python train.py --n_experts=128 --d_shared_expert=64 --router_score="softmax" --routed_scale=1.0 --balance_loss=0.00271 --balance_bias=false --shared_expert_gate=true --norm="rmsnorm" --tie_word_embeddings=false --optimizer="adamw" --beta1=0.9 --dataset="wikipedia_en"
Below are experts of layer 10 (counted from 0) of a mixture-of-experts language model. Rows are named router (the router's row for the expert), down (a neuron's output weights, with its number) and show model dimensions 0-191. Each number is 200 + 30 x the weight over its row's rms, rounded and kept within 0 to 999.
Before each expert's rows: a language model's description of what the expert responds to. This comes from a sample of Wikipedia text that the model never trained on.

# expert 11
It responds to: Subject pronouns and surnames at sentence start, right before a verb in biographies, such as He, she, McCarthy.
router,201,227,229,170,246,168,205,210,201,242,193,277,303,208,165,221,193,202,195,180,169,180,202,249,245,166,201,250,204,171,239,193,203,226,160,243,188,217,220,210,238,220,211,130,197,216,218,206,225,161,160,205,153,180,180,155,171,208,207,153,159,154,256,258,182,219,198,186,230,170,222,145,204,179,188,234,203,202,214,217,201,160,175,187,256,183,180,167,158,222,200,212,220,195,192,175,230,216,219,256,226,171,249,226,185,196,211,205,154,169,231,183,213,205,245,239,171,228,162,193,176,234,209,155,199,210,259,147,211,235,181,167,225,251,241,209,146,186,188,247,214,185,232,191,227,211,229,194,210,191,204,236,183,168,239,205,189,147,157,175,168,178,233,226,182,194,180,210,184,208,187,182,173,184,162,140,201,262,227,189,243,235,188,181,178,234,197,219,211,204,200,242
down0,174,161,162,161,175,188,220,241,193,180,174,161,154,119,217,204,218,204,176,219,182,198,128,203,181,166,157,168,185,232,177,210,208,210,198,176,174,242,176,193,191,213,181,196,208,210,215,183,226,235,211,213,184,193,185,236,263,211,209,165,203,241,146,148,156,154,132,215,192,205,188,218,180,285,217,111,230,169,161,206,232,222,158,193,194,219,193,193,216,231,229,176,195,195,175,224,158,247,200,140,172,186,163,167,209,177,189,158,259,209,196,181,190,190,210,233,169,212,245,214,124,221,233,221,191,178,213,191,210,233,159,255,203,192,211,205,199,270,254,202,182,197,195,201,200,225,190,202,214,244,231,195,193,202,222,184,202,198,278,223,249,179,214,173,228,194,197,168,255,221,207,225,195,183,267,224,202,153,197,196,148,202,170,224,169,190,225,162,181,188,215,191
down1,142,251,232,226,217,183,229,240,213,194,216,251,206,214,184,176,228,135,226,204,237,220,187,213,198,247,197,229,244,230,216,185,238,178,161,201,189,188,166,135,240,165,218,181,221,203,203,179,246,192,173,217,156,196,197,220,200,187,166,174,192,228,271,187,130,160,207,121,222,177,200,142,173,172,180,289,228,247,212,199,155,240,220,165,183,232,192,229,185,220,208,151,213,226,171,191,191,204,190,208,267,197,165,194,203,204,216,234,174,229,201,229,165,235,223,160,212,233,143,208,201,216,194,155,199,191,201,181,200,225,205,109,238,205,184,185,222,238,164,214,172,204,188,260,201,214,250,170,218,231,172,168,182,201,223,183,212,227,201,211,176,152,245,236,182,190,211,235,227,209,210,205,191,202,252,250,200,214,189,190,201,171,206,210,194,216,240,223,254,204,151,239

# expert 40
It responds to: Pipes opening table rows in track and album lists, opening quote marks before song titles, and pronouns like it, you, they.
router,184,197,213,213,235,204,231,219,186,190,272,223,236,159,219,172,163,216,179,243,207,197,235,177,160,177,166,192,245,193,177,233,195,215,234,195,236,166,213,218,130,259,210,213,193,197,217,183,215,188,253,145,146,243,228,214,227,198,220,123,217,129,238,197,214,243,233,229,222,246,226,216,229,171,160,171,192,217,197,182,230,207,206,200,159,258,198,221,202,207,195,230,176,131,187,242,185,187,258,262,266,172,195,233,205,197,189,185,192,176,187,224,196,232,183,220,221,186,187,184,164,187,231,181,261,209,198,178,190,236,150,222,209,236,195,188,204,222,209,223,194,190,239,172,194,181,242,242,209,202,236,170,164,214,226,191,205,249,170,158,191,230,252,216,140,224,164,234,257,196,149,167,214,205,191,201,195,140,217,184,236,221,229,203,198,228,222,181,231,257,189,164
down0,206,243,186,224,144,224,261,200,212,240,175,212,149,205,179,178,187,240,188,174,156,160,199,195,141,182,175,202,214,247,205,228,206,195,169,196,182,178,208,191,174,221,188,244,130,182,228,256,191,215,189,200,195,171,194,203,190,229,188,200,145,200,209,210,140,193,193,197,156,188,259,158,163,205,174,116,232,189,196,159,187,178,220,151,169,180,243,214,185,203,214,161,250,243,167,193,230,201,208,218,187,199,159,204,218,183,188,214,214,208,173,214,161,208,205,160,215,246,219,210,196,175,225,328,207,161,208,176,180,223,212,184,271,204,233,214,178,168,179,235,205,243,222,189,169,165,206,208,183,212,150,179,167,189,165,178,230,199,202,186,246,197,213,268,226,218,194,198,240,209,201,230,184,128,206,162,151,221,182,193,168,194,178,191,200,142,214,245,204,217,158,160
down1,219,207,226,200,223,210,237,244,224,206,211,233,169,138,185,193,190,173,137,161,167,188,189,285,186,219,227,208,181,224,213,198,230,223,154,216,194,138,196,234,282,233,239,185,219,192,239,208,190,225,188,213,187,232,216,148,122,141,227,196,213,271,186,194,169,162,203,193,193,217,187,188,214,221,249,212,182,196,177,178,192,236,237,177,213,220,174,134,198,232,188,105,284,186,165,188,250,206,175,154,194,214,188,237,210,169,196,193,192,207,226,205,169,179,206,225,168,174,201,230,167,214,176,214,154,217,239,220,204,167,244,210,233,169,212,181,180,209,178,201,157,229,205,205,189,165,201,153,255,181,213,201,206,172,189,217,225,199,236,222,177,183,158,173,224,125,179,199,166,219,224,147,189,195,174,228,194,181,197,232,182,151,202,205,177,186,205,201,158,197,176,254

# expert 54
It responds to: Pipe separators in sports and results tables and leading dashes in career-history lists in athlete infoboxes.
router,174,266,214,173,216,188,182,230,202,211,158,183,185,263,255,207,195,129,231,198,166,236,213,232,164,230,196,217,196,232,198,209,196,216,229,236,204,203,152,279,174,199,167,190,204,153,216,144,206,225,218,212,222,199,184,237,203,215,161,245,222,244,201,240,224,196,194,262,207,245,201,165,151,202,217,122,229,242,219,276,245,170,201,202,163,183,132,198,216,219,150,205,220,229,147,168,210,225,165,198,218,196,167,189,188,208,175,217,214,222,176,252,241,214,205,184,217,168,284,159,228,197,221,191,237,224,205,189,214,247,231,193,197,216,170,192,178,232,191,219,193,179,214,207,217,208,213,220,191,119,218,152,191,253,203,186,202,217,232,196,182,191,212,227,253,196,247,221,217,182,203,224,185,228,191,242,203,215,164,242,191,196,174,161,230,241,220,232,217,153,171,187
down0,204,234,211,92,198,209,209,226,174,239,193,209,231,182,232,151,198,228,192,178,213,173,244,210,125,235,175,273,242,199,197,237,219,197,167,175,229,171,217,186,205,230,174,187,163,180,228,161,190,212,188,185,200,238,186,240,190,213,184,247,176,237,122,266,167,220,205,199,203,212,205,191,226,160,165,277,189,207,204,237,231,192,231,200,194,220,212,212,225,192,179,192,232,165,178,219,156,180,179,243,184,232,245,233,186,155,213,180,248,248,182,203,195,219,220,172,244,191,162,216,146,220,201,295,230,177,184,182,211,129,208,210,208,216,281,195,198,182,211,212,212,206,182,196,222,220,186,214,259,244,235,214,154,190,235,223,141,193,178,197,227,164,216,215,219,237,188,201,172,199,178,212,204,180,136,181,184,172,209,186,218,217,214,201,189,187,231,210,180,216,198,154
down1,168,198,174,189,160,217,236,142,171,213,187,184,195,197,187,211,233,200,240,185,185,172,255,237,174,154,231,167,183,186,171,214,165,221,185,189,223,230,194,189,200,199,191,246,220,194,198,261,191,243,190,181,128,190,224,200,218,182,210,202,167,194,157,184,220,223,195,143,146,189,151,229,179,200,205,227,241,175,158,204,206,182,238,264,233,155,233,213,196,232,172,220,239,197,163,283,219,204,179,153,206,230,168,213,163,162,202,187,237,182,166,179,222,225,207,207,179,199,154,206,170,196,191,277,213,148,236,232,270,126,214,208,197,205,214,227,228,131,180,143,186,207,199,250,183,194,153,214,257,212,252,233,175,229,247,183,241,184,205,226,227,200,173,202,226,185,194,187,199,188,207,185,235,188,191,200,192,214,236,230,166,170,215,171,203,182,239,263,237,238,160,212

# expert 35
It responds to: LaTeX symbols, braces, subscripts, and URL or domain fragments, such as \, _{, mathbf, doi, .com.
router,219,171,240,143,261,152,142,165,186,201,171,234,161,195,207,229,175,177,236,228,192,198,244,199,230,145,211,143,263,193,214,228,187,175,224,176,206,148,185,180,197,190,180,217,199,200,214,188,160,189,192,232,223,198,185,130,220,135,161,134,216,239,164,201,211,184,243,231,217,189,166,170,192,181,220,194,172,155,195,178,180,202,128,181,201,238,214,137,222,241,184,246,253,211,263,205,251,225,162,185,235,168,231,193,245,194,232,247,220,204,178,250,220,161,206,200,247,164,220,228,188,204,185,206,222,227,159,207,207,230,245,170,156,175,237,230,184,243,161,224,281,211,241,181,198,225,203,179,201,210,224,200,175,211,194,206,203,174,169,219,181,217,188,212,233,164,185,208,253,191,185,189,222,237,189,190,236,200,227,147,189,191,217,188,179,178,165,192,246,194,196,175
down0,230,166,232,124,192,221,170,227,229,161,204,262,178,211,199,164,222,202,158,185,216,204,184,180,223,242,197,205,188,172,202,240,233,203,205,179,204,179,225,189,150,204,163,171,195,202,198,214,210,144,230,178,211,237,215,197,224,194,237,183,232,243,181,210,208,230,210,227,228,212,220,183,235,216,211,168,144,233,236,241,219,187,177,169,238,229,224,235,235,217,187,189,197,205,175,176,160,198,216,151,195,222,198,173,190,172,188,246,189,201,185,128,134,245,200,249,182,214,203,186,205,233,237,203,204,225,174,190,167,181,206,196,151,161,220,184,234,211,176,276,242,262,216,240,224,219,184,151,197,232,185,220,199,247,218,217,202,257,249,207,197,225,233,203,222,182,177,241,195,274,212,201,203,226,328,176,247,215,212,189,205,191,202,227,195,214,143,206,178,153,247,166
down1,208,158,231,219,160,212,129,183,216,181,223,178,190,239,164,216,174,186,219,186,175,207,177,226,182,178,179,254,218,254,156,192,199,181,138,240,188,191,205,192,194,170,203,222,253,164,211,204,157,191,232,244,202,187,228,226,184,201,178,193,179,224,242,212,162,219,192,219,177,203,241,225,185,229,180,149,214,229,164,217,245,194,192,174,182,194,180,197,218,234,191,199,253,211,201,252,183,135,192,191,231,197,167,223,178,161,196,162,192,230,215,273,239,191,218,172,219,179,228,143,248,146,250,238,260,213,190,206,198,182,140,228,207,221,183,211,194,191,240,181,188,222,191,208,167,166,249,178,259,202,255,194,213,139,169,196,258,169,232,184,128,176,250,184,239,200,257,188,198,157,164,152,204,195,163,220,215,181,187,210,176,230,237,187,190,178,217,210,201,159,165,141

# expert 51
It responds to: Pipes, spaces, line breaks and numbers separating cells in election, sports and asteroid tables, like MPC, JPL, Votes, Turnout.
router,190,163,177,190,186,260,192,150,154,129,147,178,175,215,207,207,145,208,225,161,264,215,176,164,207,173,189,200,209,240,139,226,222,133,190,215,186,185,261,198,215,176,181,194,204,210,188,122,259,217,224,157,193,215,198,175,218,140,211,183,174,212,176,186,235,217,190,111,182,183,190,174,197,180,183,176,171,173,175,193,209,165,237,250,153,255,134,206,184,226,173,173,271,194,229,231,204,163,200,157,238,230,206,174,230,215,178,180,225,226,200,206,253,190,225,173,178,177,189,181,237,144,215,185,212,173,190,143,206,220,202,194,231,230,196,230,208,202,208,204,183,180,194,176,163,258,215,206,199,182,182,177,144,204,165,207,201,235,186,219,209,139,238,195,183,242,189,201,218,223,213,196,166,193,229,204,193,205,217,272,229,168,203,222,244,196,179,205,225,179,160,180
down0,202,199,220,193,184,201,182,195,187,272,209,190,214,179,246,161,264,186,197,214,161,189,169,220,237,202,192,210,211,184,264,174,147,196,212,220,134,235,202,182,205,187,233,178,195,218,225,169,189,203,181,208,210,176,132,195,198,166,159,266,177,270,117,147,239,195,214,192,210,191,231,215,211,178,209,197,182,182,230,167,209,175,217,188,247,229,177,210,225,207,182,215,205,260,207,224,200,212,165,178,218,196,139,150,189,225,216,195,170,173,218,142,172,214,199,230,200,167,163,238,247,238,253,184,198,228,170,168,213,150,194,224,202,198,213,195,167,131,189,211,202,153,213,237,212,181,174,213,198,199,306,229,191,235,222,229,212,176,201,252,156,204,185,177,223,141,203,225,258,211,183,241,144,212,250,213,204,164,213,198,171,216,214,237,204,220,225,193,174,196,157,180
down1,212,202,181,142,239,188,202,160,224,143,184,214,164,202,194,162,218,210,201,230,194,193,216,220,186,170,221,243,202,185,235,174,174,212,189,171,216,180,234,177,154,194,159,216,178,173,178,187,219,226,253,204,168,198,209,230,203,189,166,192,182,201,188,183,230,181,200,212,157,238,238,184,197,222,229,230,199,189,162,249,297,201,253,208,194,204,155,200,252,200,190,171,194,190,186,152,204,183,220,184,192,167,171,211,263,176,202,182,186,198,182,235,216,221,187,164,165,183,201,184,191,190,245,144,278,214,160,160,229,184,224,222,199,228,193,151,187,218,140,207,177,205,196,228,172,191,264,301,211,271,229,202,233,200,190,191,174,212,223,103,183,239,250,176,183,197,210,180,219,232,263,147,207,215,160,185,203,184,214,199,240,140,186,208,169,227,205,177,182,203,157,169

# expert 32
It responds to: Capital-letter word starts and hyphens in proper names and song titles, such as Sh, Ar, Qu, Dar(aya).
router,194,172,183,176,167,223,188,161,203,178,159,246,233,171,177,249,182,260,168,161,179,180,285,217,205,172,198,198,192,158,187,256,119,230,244,217,227,198,208,199,199,202,235,190,168,175,195,199,221,158,217,140,218,229,190,191,250,171,173,168,165,155,234,194,196,198,223,235,210,180,214,206,254,175,160,220,217,242,190,193,162,234,183,222,213,159,196,187,231,192,186,245,212,225,203,246,212,194,219,204,227,232,255,281,219,173,182,213,223,164,160,209,203,189,173,252,177,188,178,163,204,190,216,185,169,188,188,172,159,233,227,172,177,259,220,170,243,179,189,202,180,196,219,182,176,196,211,193,162,230,236,220,217,157,206,170,213,122,172,181,170,260,190,227,177,199,220,198,192,223,181,190,238,200,133,148,193,209,216,186,250,191,236,157,212,228,200,217,152,216,208,125
down0,154,158,202,230,163,209,221,225,163,215,185,193,189,201,238,187,244,219,226,201,199,185,254,174,190,204,238,198,204,193,198,216,180,156,237,193,174,163,244,204,172,212,159,180,191,220,210,262,239,195,182,199,184,176,247,192,147,248,198,244,215,194,172,190,195,190,173,208,243,230,194,195,261,177,196,159,205,193,225,188,146,210,217,266,230,220,208,181,213,215,157,193,173,173,202,201,157,240,199,238,173,211,206,215,199,167,239,172,194,169,186,211,122,207,201,167,187,226,211,169,162,251,193,211,193,187,170,173,177,269,230,219,241,195,234,178,215,207,119,233,181,247,184,209,215,186,139,180,186,155,171,131,190,208,206,175,152,215,161,174,197,198,130,224,264,207,184,181,261,207,252,216,158,180,254,183,161,161,186,217,210,158,181,204,205,127,183,218,213,170,168,213
down1,281,185,220,206,187,230,286,210,172,162,163,128,175,211,224,194,192,171,217,194,201,183,156,155,171,229,183,153,161,238,220,197,210,202,178,210,199,218,198,213,122,229,173,217,224,263,243,187,170,210,166,190,213,172,219,209,126,183,211,209,151,207,167,149,221,183,191,229,173,179,142,186,226,168,202,210,167,264,215,171,194,161,181,164,194,225,162,233,255,171,207,169,199,184,187,203,163,218,190,230,178,181,189,216,184,182,229,207,203,258,186,236,171,211,237,199,193,201,208,176,161,242,217,208,190,201,194,169,195,199,210,198,218,167,230,186,217,147,203,223,187,213,203,157,171,183,220,227,263,227,166,253,174,211,237,168,167,193,187,164,238,150,238,252,217,230,168,170,246,220,252,180,190,187,147,191,177,191,183,269,241,259,212,185,205,196,171,206,184,215,229,203

# expert 22
It responds to: Line breaks and connectors in sports results and record lists, such as breaks after goal scorers, to in Promotion to, and coordinate markers.
router,182,219,215,197,250,196,168,150,213,170,263,222,188,162,239,188,188,183,204,239,211,199,173,169,205,275,283,227,247,229,166,229,203,152,220,207,240,179,220,282,191,166,204,253,195,179,155,190,175,204,266,160,206,198,160,198,217,169,240,203,170,246,250,160,213,249,247,170,209,182,212,202,219,203,211,167,200,235,239,206,231,211,212,186,196,217,202,235,178,180,198,167,197,204,182,184,237,187,175,174,232,208,213,242,253,155,161,250,230,235,176,201,184,224,224,181,180,253,237,210,235,222,193,207,191,219,184,214,237,170,192,189,166,165,195,188,189,242,199,251,187,155,241,149,218,182,197,214,242,159,237,136,221,220,214,204,181,199,217,211,242,201,207,165,179,187,155,188,248,210,160,167,235,257,190,212,188,127,186,243,167,194,227,207,191,223,225,194,179,210,171,202
down0,170,205,241,209,247,223,241,185,201,202,181,184,188,221,191,155,155,188,185,189,145,247,232,164,206,173,213,155,184,179,182,206,214,285,215,151,167,203,186,204,164,145,220,214,215,183,237,254,198,239,210,196,153,236,167,186,204,238,177,218,223,229,214,189,197,238,184,190,176,233,161,227,235,183,198,237,157,198,224,207,195,175,214,226,180,187,171,198,189,253,190,225,240,196,215,183,206,187,204,217,262,182,171,136,201,206,238,196,255,163,195,201,182,213,227,264,220,234,173,230,190,221,191,169,117,217,251,209,205,221,195,175,233,180,221,191,115,212,186,173,213,189,237,160,169,183,269,206,181,223,156,172,170,175,281,218,208,223,217,181,150,165,258,161,188,196,183,224,206,209,206,137,207,173,224,173,207,227,201,209,139,144,209,168,183,198,189,172,230,207,218,216
down1,216,173,173,138,149,130,241,203,201,207,234,180,155,175,265,236,208,180,198,190,217,204,155,176,223,183,181,225,217,177,215,199,139,216,208,230,232,273,247,181,246,155,226,208,158,219,216,152,198,185,177,196,253,199,233,183,202,209,181,261,174,193,158,188,240,218,194,200,208,153,216,209,161,224,170,215,195,182,206,164,205,175,165,260,230,226,151,211,175,230,207,172,186,244,212,231,216,258,219,168,224,219,215,207,205,178,207,182,247,216,190,220,203,200,225,154,186,187,195,184,261,210,210,206,208,187,201,194,198,204,178,191,186,182,239,200,175,176,172,230,245,183,224,211,197,182,189,250,227,182,264,181,209,213,169,233,186,220,209,216,200,272,246,185,187,210,212,204,167,225,192,219,178,158,102,211,177,195,218,236,270,213,179,148,180,239,263,215,215,195,195,127

# expert 44
It responds to: Periods ending sentences or quotes, including a.m. and ")." forms, before a new sentence or heading.
router,206,214,139,213,166,244,178,122,202,235,217,184,187,175,197,220,203,198,161,130,167,219,185,197,178,212,210,210,194,191,225,170,217,216,144,248,222,204,191,205,201,214,223,198,201,218,192,173,226,244,212,211,185,160,218,240,171,166,227,214,167,192,173,193,223,212,237,194,214,229,198,152,184,246,171,123,157,150,169,222,202,164,188,248,217,144,211,168,178,213,161,186,177,206,234,262,220,194,193,196,222,189,147,135,181,187,170,222,195,247,145,216,171,186,236,191,188,215,206,206,295,181,212,182,230,189,207,137,186,223,215,118,193,196,201,197,200,195,188,196,239,261,220,193,202,237,201,180,218,191,216,213,184,192,257,213,210,240,213,164,173,200,177,202,165,165,152,242,295,213,231,259,212,227,215,232,193,217,216,218,192,202,235,159,190,206,141,196,169,191,186,201
down0,216,222,217,153,151,278,138,191,222,141,200,199,228,185,184,178,206,153,202,204,196,123,228,219,198,155,187,159,188,175,201,202,211,189,174,209,220,159,194,199,202,196,190,217,281,191,193,205,202,214,217,187,115,225,254,208,224,238,192,225,210,199,233,255,153,198,214,165,192,170,162,242,170,182,183,214,235,194,205,255,132,203,193,192,170,201,234,209,210,178,287,184,209,208,202,221,192,191,175,251,153,214,186,226,227,258,218,179,183,207,239,215,180,224,179,211,189,241,235,219,176,172,221,244,167,184,200,252,188,199,209,213,195,189,192,207,197,226,189,186,231,254,158,238,198,214,150,131,232,256,197,230,161,194,208,142,174,212,184,200,260,183,188,184,176,228,205,184,224,200,197,222,241,203,148,201,224,188,197,149,208,223,127,217,232,191,219,194,236,201,160,189
down1,165,202,195,212,264,188,214,177,185,212,214,250,227,223,181,162,193,154,203,209,186,159,310,176,194,200,169,261,192,149,197,179,179,198,181,178,182,196,226,164,216,182,185,200,194,202,207,222,198,130,194,259,155,224,198,194,195,170,170,182,203,198,217,290,216,235,161,190,165,220,210,191,250,219,164,229,234,204,189,147,247,194,182,173,192,182,168,184,157,242,220,211,146,192,232,181,202,174,191,229,198,174,174,226,172,277,185,189,192,234,261,262,213,200,209,236,215,177,193,230,187,199,200,211,215,223,191,179,216,199,188,220,142,247,184,176,205,185,186,203,186,250,223,157,168,160,267,200,234,229,210,218,203,167,207,158,196,208,198,187,150,252,207,210,150,205,209,201,178,179,164,150,221,180,155,241,134,177,205,269,197,197,215,229,166,205,202,170,179,176,220,221

# expert 26
It responds to: Opening pieces of place names after in or of, such as San, Los, Bur(kina), Kir(ibati), Makh(achkala).
router,203,187,137,159,192,208,144,139,213,196,172,237,243,185,235,226,215,179,209,202,221,189,286,201,171,176,153,146,229,141,171,213,195,239,208,171,203,249,176,184,194,204,231,210,155,177,245,196,189,193,188,231,187,227,160,201,228,180,251,174,176,192,213,195,200,194,224,215,224,162,226,197,182,186,181,198,213,229,195,219,213,224,204,211,208,131,202,145,239,157,174,250,254,236,225,220,240,186,207,174,216,223,261,189,202,220,252,166,265,131,183,220,170,208,230,187,135,223,214,182,217,186,193,211,172,203,254,204,238,241,187,202,188,197,178,227,216,188,131,187,217,194,237,191,227,206,205,211,213,224,247,229,216,208,208,196,196,129,187,222,185,294,143,192,193,205,222,166,181,180,187,212,197,137,158,194,209,208,240,184,182,186,186,174,241,190,167,242,202,224,206,163
down0,172,194,183,203,207,153,218,183,225,211,203,150,239,170,229,190,181,187,168,222,227,206,225,229,218,190,172,194,232,185,174,229,155,185,268,161,221,231,149,163,169,210,223,205,201,190,137,216,264,190,224,224,191,183,182,202,241,183,194,253,204,180,232,261,178,196,167,185,218,240,227,204,242,211,193,155,197,158,183,165,189,217,170,236,265,159,153,205,188,229,231,240,205,203,223,205,174,227,177,191,231,238,233,236,196,184,241,232,244,231,262,206,189,191,175,196,274,199,168,201,222,173,161,261,165,242,228,219,238,209,211,201,187,234,218,203,233,170,201,181,223,166,208,204,211,217,262,166,238,243,220,164,231,151,260,226,222,243,181,207,198,228,228,172,222,225,186,219,193,146,194,175,193,215,142,199,175,234,181,184,193,270,218,182,187,200,187,272,191,249,218,165
down1,222,212,182,175,195,183,158,209,232,199,171,174,239,181,188,207,269,206,190,205,148,169,195,214,185,187,223,199,168,143,178,179,180,136,178,212,189,220,171,234,212,183,187,253,214,161,220,234,198,199,189,175,195,164,188,213,226,156,235,190,161,239,213,239,209,205,197,202,244,175,192,189,213,184,197,174,168,252,184,260,127,180,187,196,219,164,156,178,187,232,254,202,158,213,148,208,224,232,211,223,181,241,236,158,206,215,132,142,197,202,198,186,211,135,176,136,211,211,195,179,212,198,197,231,227,220,239,234,155,206,147,198,224,167,201,209,214,169,224,185,274,198,289,196,198,187,250,213,171,171,223,205,173,217,276,183,208,176,200,157,193,179,236,194,219,210,189,213,200,180,249,199,191,171,193,166,229,206,184,174,177,154,189,209,130,243,143,209,192,189,146,234

# expert 31
It responds to: Words, years and word endings inside or just before parentheses and in legal titles, such as (2016), (Licences), i.e., plus According.
router,230,236,198,231,252,165,181,243,169,172,198,255,173,223,167,162,231,150,175,243,156,182,206,195,201,229,195,128,193,217,202,199,171,161,223,163,151,212,270,145,177,199,215,218,221,174,179,209,213,202,179,195,232,201,188,200,138,207,164,190,202,224,203,154,229,228,215,185,224,194,165,213,125,209,214,205,193,197,219,227,178,187,209,204,220,222,204,183,185,235,160,180,235,174,233,195,241,172,193,207,237,194,177,188,158,191,193,211,144,154,208,217,209,198,191,212,197,209,176,220,196,169,184,193,229,216,192,236,149,178,245,191,175,212,228,136,142,219,154,201,264,230,182,202,179,212,180,169,182,188,186,253,171,203,206,244,256,168,207,242,167,228,181,194,158,197,154,237,213,199,177,212,147,209,301,231,144,191,187,132,202,223,246,194,190,245,160,183,157,179,177,191
down0,219,249,161,140,210,159,198,170,241,232,210,131,201,150,232,237,207,240,248,253,231,212,212,202,155,178,232,204,219,198,206,235,196,164,251,223,251,174,170,177,199,200,246,187,229,227,166,211,216,240,187,211,219,143,205,184,233,213,221,203,222,182,179,204,139,185,172,240,231,208,174,221,168,198,177,186,185,165,263,193,141,230,189,248,230,228,245,155,218,161,165,239,215,244,209,184,191,243,232,186,176,173,229,204,228,219,226,242,194,208,172,199,219,203,137,223,179,223,190,195,212,238,224,245,130,160,216,194,159,226,207,180,179,189,265,194,213,176,188,186,190,174,238,194,214,177,245,193,200,190,231,172,155,154,195,190,159,167,225,177,209,177,172,230,246,164,174,214,199,168,166,243,205,260,174,205,183,254,241,181,198,221,174,231,216,230,223,220,183,197,244,172
down1,235,196,262,192,180,233,216,202,176,224,186,185,169,237,203,227,243,203,202,197,159,184,251,236,160,178,183,161,189,243,243,189,207,189,177,179,258,193,208,156,154,161,180,239,232,125,173,229,158,164,212,156,196,221,215,193,213,214,182,213,188,198,228,197,220,227,215,217,192,169,238,188,192,222,231,198,183,195,220,180,222,161,198,230,248,221,149,215,219,191,217,191,187,227,156,210,219,232,182,154,152,208,138,220,195,278,186,218,173,175,245,262,183,168,217,186,173,190,247,145,168,201,203,147,228,241,231,245,261,162,219,188,208,187,243,197,199,177,190,207,173,237,162,171,128,199,193,207,206,207,169,182,225,183,211,225,234,202,209,258,209,151,198,213,149,175,234,218,207,197,193,201,151,165,199,249,195,236,170,183,233,253,203,166,223,194,133,155,200,252,232,189

# expert 12
It responds to: Cell separators and values in numeric tables, e.g. asteroid discovery lists (MPC, Spacewatch), climate and census data, units ft, lb.
router,156,169,163,158,252,194,229,215,173,138,177,195,152,181,240,193,254,196,184,199,204,248,131,217,192,213,248,226,208,249,188,233,228,197,219,189,223,206,178,176,186,189,163,191,240,195,191,106,221,230,186,188,222,205,132,174,220,172,208,214,200,267,158,204,222,172,286,193,169,226,200,152,193,177,177,172,142,168,248,196,170,212,163,217,208,209,182,241,118,255,194,163,190,226,233,232,205,228,212,163,197,239,194,202,190,224,148,168,204,199,222,183,244,194,182,169,229,205,215,226,246,240,161,218,221,156,154,165,212,148,171,186,182,211,228,189,205,223,245,203,235,165,210,253,227,236,158,190,164,139,202,198,220,206,197,219,222,235,210,212,236,192,183,167,245,209,236,180,212,212,164,195,186,180,193,206,196,185,168,229,181,225,198,195,176,222,186,178,173,179,219,209
down0,225,234,222,238,197,223,193,203,200,260,194,244,135,212,256,141,201,272,223,220,196,202,211,173,155,205,174,189,177,144,218,180,226,177,202,185,192,206,188,196,218,237,204,200,197,158,239,232,192,249,214,281,235,225,226,137,216,238,163,193,201,189,151,256,200,189,182,188,166,199,196,205,245,231,172,283,180,227,208,188,237,195,207,178,197,218,259,206,243,193,192,170,186,177,183,195,160,146,188,181,217,175,159,173,162,160,246,237,169,177,192,222,210,167,219,188,235,202,218,202,179,176,201,264,219,222,231,152,163,239,190,222,236,227,201,163,216,228,231,229,191,184,254,164,202,177,224,220,226,230,168,162,124,226,186,203,182,201,242,230,173,180,156,243,236,179,185,210,178,158,156,189,190,206,224,162,220,223,235,162,217,211,199,225,221,204,212,231,243,208,161,204
down1,218,212,209,211,213,197,130,198,228,204,152,193,161,135,279,207,183,170,194,221,224,200,150,202,181,195,211,249,199,201,174,236,155,227,174,185,185,144,196,199,196,226,242,184,199,183,207,289,210,248,215,242,171,188,255,157,215,205,215,180,238,208,194,170,181,229,160,185,158,209,167,223,248,221,185,198,232,192,157,150,262,212,193,213,217,224,192,188,287,166,196,248,202,196,207,232,206,185,204,162,185,185,210,216,218,201,207,189,228,154,229,195,216,187,187,190,203,208,176,179,176,254,204,225,276,204,215,223,220,225,155,232,235,193,196,210,183,151,211,233,173,197,209,163,204,178,236,218,234,165,233,265,164,197,179,173,253,160,221,184,181,226,185,160,201,237,256,178,193,199,197,240,187,211,153,251,228,197,187,148,177,207,190,175,247,179,208,159,258,228,248,203

# expert 10
It responds to: Pipe separators inside sports and statistics tables, plus list-item dashes, born and line-start tokens in name lists.
router,187,177,218,174,233,138,194,217,191,188,234,165,225,252,220,183,222,175,225,222,244,209,224,164,167,189,236,246,186,208,209,200,238,212,187,182,211,200,166,202,129,214,190,232,215,162,144,171,199,205,235,163,193,190,175,224,246,188,214,121,212,188,200,218,175,276,239,196,201,219,237,179,195,230,182,133,203,211,228,247,243,191,207,181,217,153,207,245,218,179,184,183,110,183,220,176,189,212,214,194,218,235,167,228,190,168,201,225,153,189,169,193,223,250,142,219,164,219,214,190,218,232,225,195,190,266,205,208,193,247,232,207,188,237,149,146,240,220,195,212,162,175,200,183,191,206,214,143,163,177,244,178,227,191,207,217,210,228,222,193,183,225,197,141,247,205,144,199,244,185,207,168,197,224,254,199,222,237,170,199,235,280,194,190,226,227,201,191,170,221,202,143
down0,178,151,152,195,205,209,194,175,186,171,215,214,221,152,145,196,196,182,196,190,217,184,238,204,186,151,180,191,210,147,208,175,223,178,202,156,244,200,142,152,185,175,204,215,209,224,177,164,211,182,205,162,270,227,243,244,186,160,219,194,197,229,233,204,254,221,128,249,254,203,179,191,205,187,238,187,170,182,181,195,172,212,217,154,187,196,203,199,176,223,174,214,255,189,253,176,181,219,199,199,238,204,226,181,136,198,123,208,194,185,217,189,227,134,174,181,193,190,177,209,214,149,186,228,200,201,176,180,233,195,193,188,206,167,225,150,202,278,171,193,192,194,211,183,143,239,195,207,235,247,154,228,248,172,224,177,192,188,156,183,225,223,192,197,219,171,181,189,220,236,220,195,170,198,119,156,183,146,243,189,199,238,275,221,163,245,168,228,161,170,200,217
down1,205,238,186,136,144,211,214,231,199,170,169,240,194,236,181,172,206,196,202,236,219,226,239,177,197,197,205,177,198,239,185,220,169,217,210,142,176,164,192,158,179,172,155,167,216,191,169,186,188,141,248,202,207,217,239,214,195,213,170,249,229,197,270,232,236,223,243,199,198,148,161,152,216,191,190,221,245,191,224,199,217,153,199,234,174,180,159,263,217,185,177,242,174,221,196,193,198,188,204,259,199,185,211,207,221,193,217,143,201,168,171,174,200,220,222,231,270,243,178,227,259,228,204,227,279,224,117,159,240,227,205,178,152,186,246,195,213,237,195,179,228,198,190,203,242,150,181,194,223,169,202,164,246,191,218,223,184,182,202,177,173,239,230,185,200,253,166,222,198,224,192,181,218,199,234,180,228,223,225,158,162,201,160,155,206,145,259,204,205,190,199,196